config = dict(
    n_layer=8,
    d_expert=64,
    moe_layers=[0, 2, 4, 6],
    router_score='sigmoid',
    tie_embeddings=False,
    parallel_block=False,
    init_std_qkv=0.0199,
    init_std_o=0.0,
    grad_clip=1.0,
    warmup_steps=200,
    decay_shape='linear',
    seq_len=256,
    train_tokens=355300000,
    steps=5422,
)
Below are experts of layer 4 (counted from 0) of a mixture-of-experts language model. Rows are named router (the router's row for the expert), up (a neuron's input weights, with its number), down (a neuron's output weights, with its number) and show model dimensions 128-191. Each number is 500 + 25 x the weight over its row's rms, rounded and kept within 0 to 999. Numbers have three digits each.
Before each expert's rows: a language model's description of what the expert responds to. This comes from a sample of Wikipedia text that the model never trained on.

# expert 42
It responds to: Mid-word "d" pieces in words like bidding, Find, Philadelphia, condition, word, plus verbs like did, said, would, wrote.
router:468496538513511508488502464549484583507535475511460465497492498490441512498480474473462471486493460462480511547525479508487525509486461464483524452469524521500509518499495538498501487506533525
up0:507464475494486540521487456497517492497507525498514475510486537498477534493470475529480522515528493517519485515446474487493514473499504499463492489513523471484523545489487500515517534476473517
down0:536480538496425529456501482530446450481491480495513509470521478510466469477514485518494481485479473450472500487504508530495509523505496501501522514541501486499506504489491517514505489468517469
up1:475521511488502514505541466485492556501534500492522511451549506453475489533478487464478507476538468471531465480499505512473496555554442505495497505493492522514469528536495501508502501505502499
down1:460508547508508511491524502505482521454480502550524501545488473485539448476465487490463536457503491477517477531506495532536460515473464476467524463503494500457463472487521462550499479537514538
up2:487491533508543487485520495498476513519561483501457508472489497519490530487489499488467444502511468489518503463537512485539501532477509477509512476482536484535485505487506468465499431485491487
down2:510503507498468502474509451515510564502521460488556486451529478515512506496513489517491515470538507518482571560526524480493492491545519529483451509528488515501471532503509488523505543442524538
up3:484514475497538520499457512518515527479474549449518425483508494465466491521526501500515475458535505490489484507525467486542508495538510488547494478500492515549506489515527477493499522496492512
down3:527505502454452536532540455517483493537456469531505487498450514500474489497484492526472500497498509515519521491461555522487525539502463514470528527483525489495504497510511550523535473516462511
up4:501473541506485473508529493514516522518540470471438475522496436443532505508529484488517538502522451547523457506470517494508488506465510507482490501510478506502532549470468483502508520506494468
down4:465505525442508497497453492497518536518508525470513495493499504539488531515491507542511452509490469462541510480477456457520527602518496457449496474516525479455458501470501460497479495528519519
up5:483500518526533513480477488476473542476503512531504499494500520527480506516474526502496523508510539484489529469496484508497482545532486482525498505479481529450459454503506439494485453471542511
down5:463511504498471500461458473483509507508458517466525465511494439488487521509506480499491496472480499545510474514462492530490519481486484475518496479501509508532475534497511474441525533531515482
up6:496497514484502503470528503494495485508531512532508502502490512507464458508470497511485503503470500485519512503499520497492510501449461495465515523519488492506486492503464486510500470512501502
down6:470483492512519507520499552508474490531500484474514520523474524558522498486543536507526526513484519505530470457529461537501484457546529528493481471505501501461506496487518502488500518486508511
up7:513488509477488488534500446519513506513536511469496489543511531470482486503513497516496468459516513528518504481487476488459486495475521548484533497475519497501520511485506510521510531477475510
down7:525435512561497511437478526489516525527515525487477508510504526453461504509531466501527480526475519540500500538501480478507500517535509528494486501529505548515481449495486446485510532534530505
up8:480574507535532485472535485475471482510505496425494538511497503469502518549518486517545491482522503463494519484517487496479498510482464502511482473468507505466518516490476481471504499489523457
down8:472481508503474517549526465475485560526480505507465497518475499503492508479490483480545534522529508526495532495516481469490526465480530481519536520467481535490490503493478487501507488508509456
up9:524490486577469504495527493521530526446512502491496505516501476472538512488476489520507541476528521506521496484534517548514497520501496520484513517482474535534521560491489526521480476490484500
down9:506465517464481480436537472468491497522528492499519496497459541509479530501539489496483505422511502529473503476478497500525544467488526498510470496498499514511551502494486504465478529519485488
up10:524488522497482510514474461479498499467553558549509463482493463534475516503532499496484491500496492473496496483480491480510468480463478509504480536490495526528524521529499491518484510500456473
down10:508512495497528491501526506487501448525508459529484460453520487517502505467526450519451524463502493483486475503532479482495500508483485521533481461471499500512489467550497521541498508449466502
up11:511542510477480537479508479436495523495472490501516460460569476492496495484496512500533478525516479465508491474548508477499510502502472528499495484456479475498512475495464518498472456511538524
down11:473515480454493495466518475484496473471516518546491507511460517531519539482498510473489467449475459482519504490441479497512536482476546515537521491529507536492501521512530512479519509537465562
up12:525467522506514532466528533541488479523512524532492529508537524484498488449494443496529504446475523528508535505526515500506487506440472471458456513497493501489486527522492473527494498491521509
down12:505496489512496474509469492497445476453492448504521481541478504511516458484458494494493454472526487513479533475518477511496481503475515514528535462489495520463512518522510487530504524502501515
up13:491536533495498492489510458531483494540489444530498479460539524468490506502511496480543500437473459496518515529502535496485475502515472463506484472465502453531510525487499511523556509516475491
down13:506540493495536529527518492520532532525484487503528489520512500488489477501524487511507489532543521433488507520518502577514515503522507476525478522502496541489508490499484508519514513506473449
up14:472495527467506513490463514518515493473526520493540511497494453555500514514499481492471517481507491533496560519488511495470494522472517523511522488477512515497511505504518515509507500520503462
down14:474502507470471485474495507489474487478498501539480526513552550526500468516521505492517509498452493480455535508492442533507485479511526516532480496491520466504432519479522484492490468503497498
up15:504508556488518514509508494506529521483534452533489463513526490500475549481482549540479480516520485511520524462518472496512495483454498494457473485500456470500494566491479528520516524482498489
down15:506519531526533478523538503495517542517543485498508492482546489517534521499483472507476493453508557514518518501580547545511499468511465507509543504497499473488480501498514518477537498489469457
up16:484483496500580515506524446503489512484511540537485504504513554486514497486510499498495519481514492475488541510530479504439489498513510513468484523544499510507484473519508485535497522497504513
down16:503522454504504519523422506546489541533488508456485501498495511471513547475493491493523489516453494516510534494525522494481458511490511524484508508530466483520523512449461495490460460503520503
up17:523529530493498521499461496567528535508528513515539529482519522509470450494531488473544487553529484490489504516507493466510513458492476502462510505486488513505474472494511517513495472532509521
down17:516482494490503470529530458503477543502478510494549494534536561472468498519519488483500544492517496503437497536463510481468499517474500489534506483468502507447457490511507494483521507493500488
up18:480488466506485467494525476528489532491503524527508487507512519477487495494509511511487514503502511474492501495543496511465517497499495539505507479476548501483491537531530509491503566525459515
down18:539491471477503473470579503454539545536460526503496524474511497478492487486532521543507477500542505473543454481494479517505503500500520522466498490529489469513516496518553530538507467483519523
up19:529461481498509529515474495495554492488495508548488485547535480489473451477507492482501498525448460490499546512542489544534518487479507522485487530471503505509526515473511501537500481518477505
down19:472480517534564505471524553461495517528503565461503455499462483520462490466475451515497487518462506475511520458513535491499484505528521450483512499495502491490482482480506518479526517466530541
up20:545502506506482512495473494485516526522476487464477501529498518503527524479501493501481501473539481478571511526456473511524474523494519510519492503475524454498563539485479501526469497486541520
down20:517504541455509509520512492477524472498491483491475463548485509482519519536487522521500477498524473504525478520494470475512507527514535463498486540511493516471500475514495507531475466496558472
up21:465464492475528563495523527507494509487501431484478495469454523468478505502526487501499525534500489498503520497531500490512526489512513467446491517459445523528485508494516513506488486496491516
down21:530464465502452499472496474512512481511499501472526540480498471478498486510504510537510508502472489482532480524531467514488523511527552458540469506510506520504467483487456525542501530490525506
up22:487535460474486541503476505485473522480494529469478470484529503501498465513518497519539471516481534493492457509489535494515536478505561494544528459487501545540479482477486492488467491483499532
down22:486542514510470535514531551464493553515532513485557505543507479493495463483463513446458496499518498514496494490468530496495493523491480520483490485494485507490470470503447471481476460528487521
up23:476473489498497531516540490528545540536479507460526525506488467464516539472478496490497524493496469506511495540509501506541494499509508528541507508510447527517465491513460460483468521481518473
down23:474485536512520529500479473468478489524505501510505526491465476480473433494495515533534484505470517485475507491481491476520497508528481500484484483573514504440515513500465510553518534499500480
up24:519507504448512495499444503519452525553491481437508514457521472498497511506534503503482471504492489504542451462547491502523530486480533531518503508518513488513495519509488551490493526491485551
down24:517521503506508485518506448535495495485552480523497468486522495472501493470480487484517496517469497497503485503471519474498498486464502492513524519529450489490513489486563495520552511524508541
up25:510490501525501504506505479454513546499452533503487510483526458467451514502541448491500489513496515515535511511507442489496496470492499561516471483555500513502547494499498523526533506519447483
down25:481506507487455465506486497497521548485481482521481451544508498485552554459491448501496508459561505515508484507515441465538512499521447460499506516475458445512499506504515540494470513491524474
up26:469493506523507509477522492500500480482507482499476475452523485516457540463496480509512504563485493492517513552519528491458460502474511514461523542489480517461497537541501500494464495520488508
down26:488511475526500509502519557477516519491538531488506474515489494513523499504530525520533497511503490523476543456527518505450487475510517443501490525512472529500523502503500478519476464509491544
up27:484506511486540498530482476468479530460522486529498526464470536474521483520486472480439498510523508494525519514488527497504538526472507457505543502462539545452495513497509484493521481485480522
down27:520492513497478538497486498541534496481433500476495531503513486504455459467511494525536526482452510490500464476490498510478493481488525552514493514529522486547483518497488504491505524515493466
up28:521505517493485491484456505499523503501494503537471513486497496446485510492516521425475466511493513520498455485540469523478460519496525494508537492488434491530483541494488493483499495516490506
down28:503495466487495510539486470532526488462487501520500504505498506534490529474449463490500500500485488514468504498493501491501441479499499473511541544565501488471485490466540543497540507551509501
up29:530491512522499496523453485488537506466528443545510471538496493485471503522501498431500510483461514500520479528513468474537545507510485491507478499514509550478454492504524512563503493516456526
down29:485517472512531494551479485469513497446484488523506537497470514502497541522516473487446469500528447466506501479503485536502501515447508504494520531470533501517509494529500489479491507486508471
up30:513511494458472524526490496566511536564492462519503487476527480504493516503480536476524510517519486513465494492536490516499520490482494545488484479520489459542460489491500536478506475517520480
down30:534481476525519522515473496502528493433476520511490512510489504527527538468475495473543548478457485558479468526522532539491479506492535517517515491529502468525484553502527532502488484463466534
up31:534497472525502526459516493482464510520508473481484482465551478550478499480496494513516437468477446514497556536504511491510503463541531460493475506497505480460485502474481509507498536498534480
down31:478459523528505487515518476511477463527507507486513522478517508518493512482543512529468514498539498511489524513508480466467556476524482529479456543495527495496473506502492548517502494494543463
up32:507485509497543477510502478513516527490501549481516520485491510490494485502507486521523487522461459485486526456538526540499495491472490501500546459512507492538473491532457476523492511531493503
down32:509467524484478529498478500505491436503498477496518466506496523494490496467504503543512514519496452505527465481490482545494517488499496487481485551479465517491491550482525567471499474501484460
up33:498518479511464479496510418523539492551477524506505495534491475503491495505499473535455522512501525489473527502503499487483501501488508508530529482529475489437482522485502525514519480518502519
down33:490507487531449500512456559498502524444433464471534517501512506528499498481487524468466526521491458530501532485478491513474515521475529527488478483442489495528534495556514481492497541476496513
up34:469485477507481518479489499498484533533505516535511532501541500499449466543539493497457501508515500493480451518514487483532508471451516533495512473470518483512504499508508466518496497489484521
down34:472505471472507486556473527530536429514472503476516503504484507514543506496559549491499483490529498521467494501518521524546500492514526514475454489505467500508461494549527528477462500529503492
up35:517475502491481476485482549508507469489464506493501487481500583519474505506505472488481523502459496469500491503545549500519521448490500520534516478551473501468470547545466561493475475471536512
down35:430506493552493484447502517492506466499487481527517500509498477480499470505494534468477485486489528538531508496493557478520465482503513530484517518451524504521490499494476481521505499541526539
up36:451503520536490478479499474514488521513504509506524545501523539513521537505494470467470536504490480460510515495462547538479471471475525494499493479494530519456540479500491501544484497498533487
down36:527572461509484512487443521515550549474493469487514490479533491516487507489487492473500531456466542479502550525498524490501494496529487509522525477464534486541509500516498510512523536522448514
up37:501499500504506466521487495459495525498490508516469484475504501525489527502503497475490512542553524500506527477496516481563491473527481508480423502465456490506520490516517518527525467511513461
down37:447486529503521506463511501548500487474471501502512461501504514477490477507473508468446525480500488520522451548495491501509471506502507502498491500506521453487504519507479457483523543511489494
up38:537474548525478491468493532548477499530488483466514511489525503511516514539517473529502493488508468522504535504486512540489449476458441500479529490488478489546507497509475473510543438473502496
down38:541479511469511535549507477464495519513496511492517464435474523479495502500538536470495528528508518536501523509498477518490528494499472527520557507480509518458505492484472510477484508508471498
up39:480505484489493467490530536518474497508523499540506514495520480463437506475520493471522490484467492537494510547508505507514557474545498485473493474475473524495522501462516514512537504526483543
down39:495486477493524488481450525484492506487488505540512498496511495499520547530497532492516484486487522448498502482483518487493549524485477526475483488508518515517488498480489499505460510460538523
up40:475495500481493488511488505498473501532529491491474499534480551458523499480480480530473498517487537548523492521456509526449498503494503485460480564424516527511516497453492525481465546472503526
down40:536474519506509487466566523500488499503473467473500500467492502466527463534484490508491500481459459480496497500497501474495536508461491513524448542502505507478500475494507516517480489499481458
up41:511520492524491476519466518436551502496510475494516514471522468500546445518536508487503502510490481471501493495561481485519523492448535539489492503525490555442453508531499521502479475473529523
down41:525470520534486522530534505530510457502486461478468524509525455521532508508467504495510504526510482551510457514518542487489474498479470514495496499541494508465489491495517486477507500511540493
up42:492535520513512493488516492576481494519483514499516519495500467462488486524468540452469486500521465524520512557472506470513502449479506494505512484510523532525484499458527481485506501445514453
down42:479486468485508507511516511487507471490529459485532509466533535483439541505534527462494486505491517489482495523483513495521515467507500475498499497479485535497515456525475487520538485517492513
up43:442527510542488508490491449532515507507519500525495484522464513452510495466496494478543451533527491528516516524498507494462485497494462481556436492483496490499501516519463505503467500531489554
down43:470520485509525564471503447522514504497490534518520504488493544489520504486457493546484478489505551520498522481526497486521506469527503474484493490474498472506459501496506491474475449491464483
up44:533528494524494495486498462536534529493498535537522488519505510483480513529504500500527478487518466494485499509497521470485540472478495524504524463482521500517491506497480513513491496546517507
down44:510529487529523497491518520545467493500497466488500530516554566488535465509532534489489509480482471488444512540512485466528487508430517508472456512508473489530471482512529472475530469517460565
up45:502495492465500502533506521527527508505443522501469490524506519508484511526453480513461476528494489499547484511475543448484521484513509506526503516482454481506548509472505516535534500482466503
down45:508497512520503477501506542489477481496471484474466533503524487500499538507521484469472491503511508486432497532477457500516476496401502498470517487515450490547498511539507483488451481488505498
up46:506533501516499485498540496535456528516543513478530475469490456539496527510499473466497522489494494445504493547514487527514453483503452506487486494490507522489519471503513481487487510496546498
down46:498484482489455512466515476483445491468536467510532523521536560461517479542518499513488500498544482506495500524497554503495518522520467514474531504511542492466478542453499445484512493567510478
up47:494531480546485515479545486503492513514527517483495538488545486473514532500539460523463480491501458495477510526538470522486502474502474489494514496495531493497463506530482505517485536493507503
down47:522523474444476490486515540524530556511461502554495492531463495455478512489486538488539490459479510474528480546443475493528493499473486499496512477488493496527513528530465459490510492473506520
up48:487475529480462540476445456505520509522476496515458497536517492522550539515482498482509491477538501512467500507527504510533495467480503508498548433451481509523475512477469482523477507519492462
down48:538539480521542471533515499556451514496456519521529482479457528532483509489472523516486522475491496513479495505505461508517504475507459508509483474503459507477496465501469480531539488496538524
up49:513469493479555494486528499508517539478524532469494493503536503474523512422482496460490483471523448504473504517529509536503503497462539500480481508522525482511522504495525503516498488507476441
down49:487538535516511489496516464441483536480547478497504480495536534498513491517520480483471483507499471459471524534485458459522530479488433531496522483464509475501480559544501490501535512516483512
up50:497519496527537488481521516471463519488549491468509517478509534488474467498499505502467481472460500493507512543481487507465486496503505492480531521477495521472519501497540506502474481474494439
down50:490480471498502494530550466492469491521508467503508457467477534494471517515504538504529499496471492474484515477514504494518491488475505468533487516514493545486498519500509521420514535527479496
up51:485486474549458485501475496482499489510440556491479477494518493489496456482498505451511494465481468519569505526467489499442503476519478511510514484529505522506502514501495490510474503492526513
down51:461534498499504515491517511531492538485553491506494498496474449513462499480478487515506502495510496456523459517482511499494516512491498488493528504477524470548509497512520509473528509458535464
up52:490511502531481488493490530523534529481501468498531532478490514476479459467544521447497493472520518491527489499499504463503533483511501469519500513488517529506517505495516547467497527519525481
down52:474526523482538529469484529557535516468483521528531501511463505507559477516494498528468515464511457511492475519500443554544480511508470504495555448447485463512542503510515457543485539491480507
up53:495474509542470470466493488525492479535490476520515547484482473475446512471481448486449511507485443447501484498512495493522502495511484487499493466527500496523543521473476492527511507499503528
down53:445528521520491509504478480526511494525476492472497532520487509535429451521500500519480523450507488541496532447483494525481502509485527483497515471477456505474497479491526497516483501538507480
up54:520489486500519490477457494481521506489536513467535483518502454473509451492506511479556545528519494464455507499484476464499512477524500485490464454510506463499501488469505549488487479544504514
down54:495536481485511502502523511500540502483525499500497485515447470502499469485498511489483492517506503538517470463494481473543512497554474497494474486508481494548484529495494507534484486518487534
up55:459505507481527521468572486499438517511498431473495501476525507482520480462495531480499486480511495502522498506518498500516527478511475513491539450505495533478478529501468524501462503513532526
down55:549513482505533489475492510477489455485494513473487509485497488531476523493494519474537519489520453493517473483505482581487507484474504524504460517464533512489526482511532477516479475503520497
up56:522485492519495498441512454508495540497501520513522500489474501489481492481471527443466509498491456515510452472516492457474510472495501502512494510494513486496485513489507491477503510525465479
down56:501466519458480470525480485524486458492543485491492509493501478525492523523486508485466459486513502529510510488502513499489486466513485496486496501478516482483511520500500492512502486504498540
up57:480512494489517532478472536490514497487507475475519482469514468483477481465526513502494472511527431505488516502457543466488513514469497535451526514478519491486496491458549518467480474493480503
down57:514531529487511486493552540453544482534488498467463494479506528484492509492518483491480520542521495525509479519532499512524477511492536550433481524466519502516499468492429463453514502504528460
up58:464453541555520497508469484488511517474477539493488498426533503495495507502534537479535490488520448485541480500495467509478508567479510485532499520470502522454494489480489498505492483514527530
down58:472531503490436502460500510535518487539477481480496496518523443467467451466489521492546510495490472481480475503517494507484516443476455509556531497449507492520512499540523499517495512485479524
up59:504524475486502508508489506503507498566518511528500487501495486513515562515454496471505528467484476513500507530516507474494515485486483541520464498509459515496497575508509552480499478480508479
down59:491507529494486530493481513513505499466456481536506461479542502513519487531493488522492448524524497478486496547516510483504529527512486484483494514497473507497493456495482513516509531500451513
up60:519505508449462519482484526462502473548517500527508565507489476510490486493485492524486490489511515513500520471479511502484505486496480543448490471527498481469537492438539527497536491485523502
down60:528513502469486503521476506501481479522450497521526490479490499477521513492540507507496507509484484446489508513480494468509471509494498483477507498512512543512468518507494488483465460462556498
up61:533499520481485489463508469499496504524502469483516489472518496513487463491519489464467510493519501508502483520544525480491517474462486514444478493488517461507472499505506500501526492469510491
down61:503514487529496472530498501448513510492485497510512513543486497519459464508540510511527529509475541468480516519526502486483476548480507496509503488516541489481522486452490447506457527553456493
up62:483502516513538475535509509519471481517495525465514496519498530539503506530504516454446506468538482493509506481526496533488468523511488472524495492506492474487507477497577475548486527462495496
down62:446515454498489431526493489486547435463439498517514492511494493532539492453503490490538511487510518499480462472505482467481500479476532517506464480481492454520536488497505515472514498516504500
up63:482495512486544510510490500493487525491538454514486480450537506486471557516502536498518473480497508490514472523477503478499505524500481515534455485498453489490489483509491511511466484525496538
down63:532504521493505525504470501535450519545450530492505515529524508464480505488489511483446548510514462502496522501486486496495522479497469480533522492518496529470530517540496480523517493468526436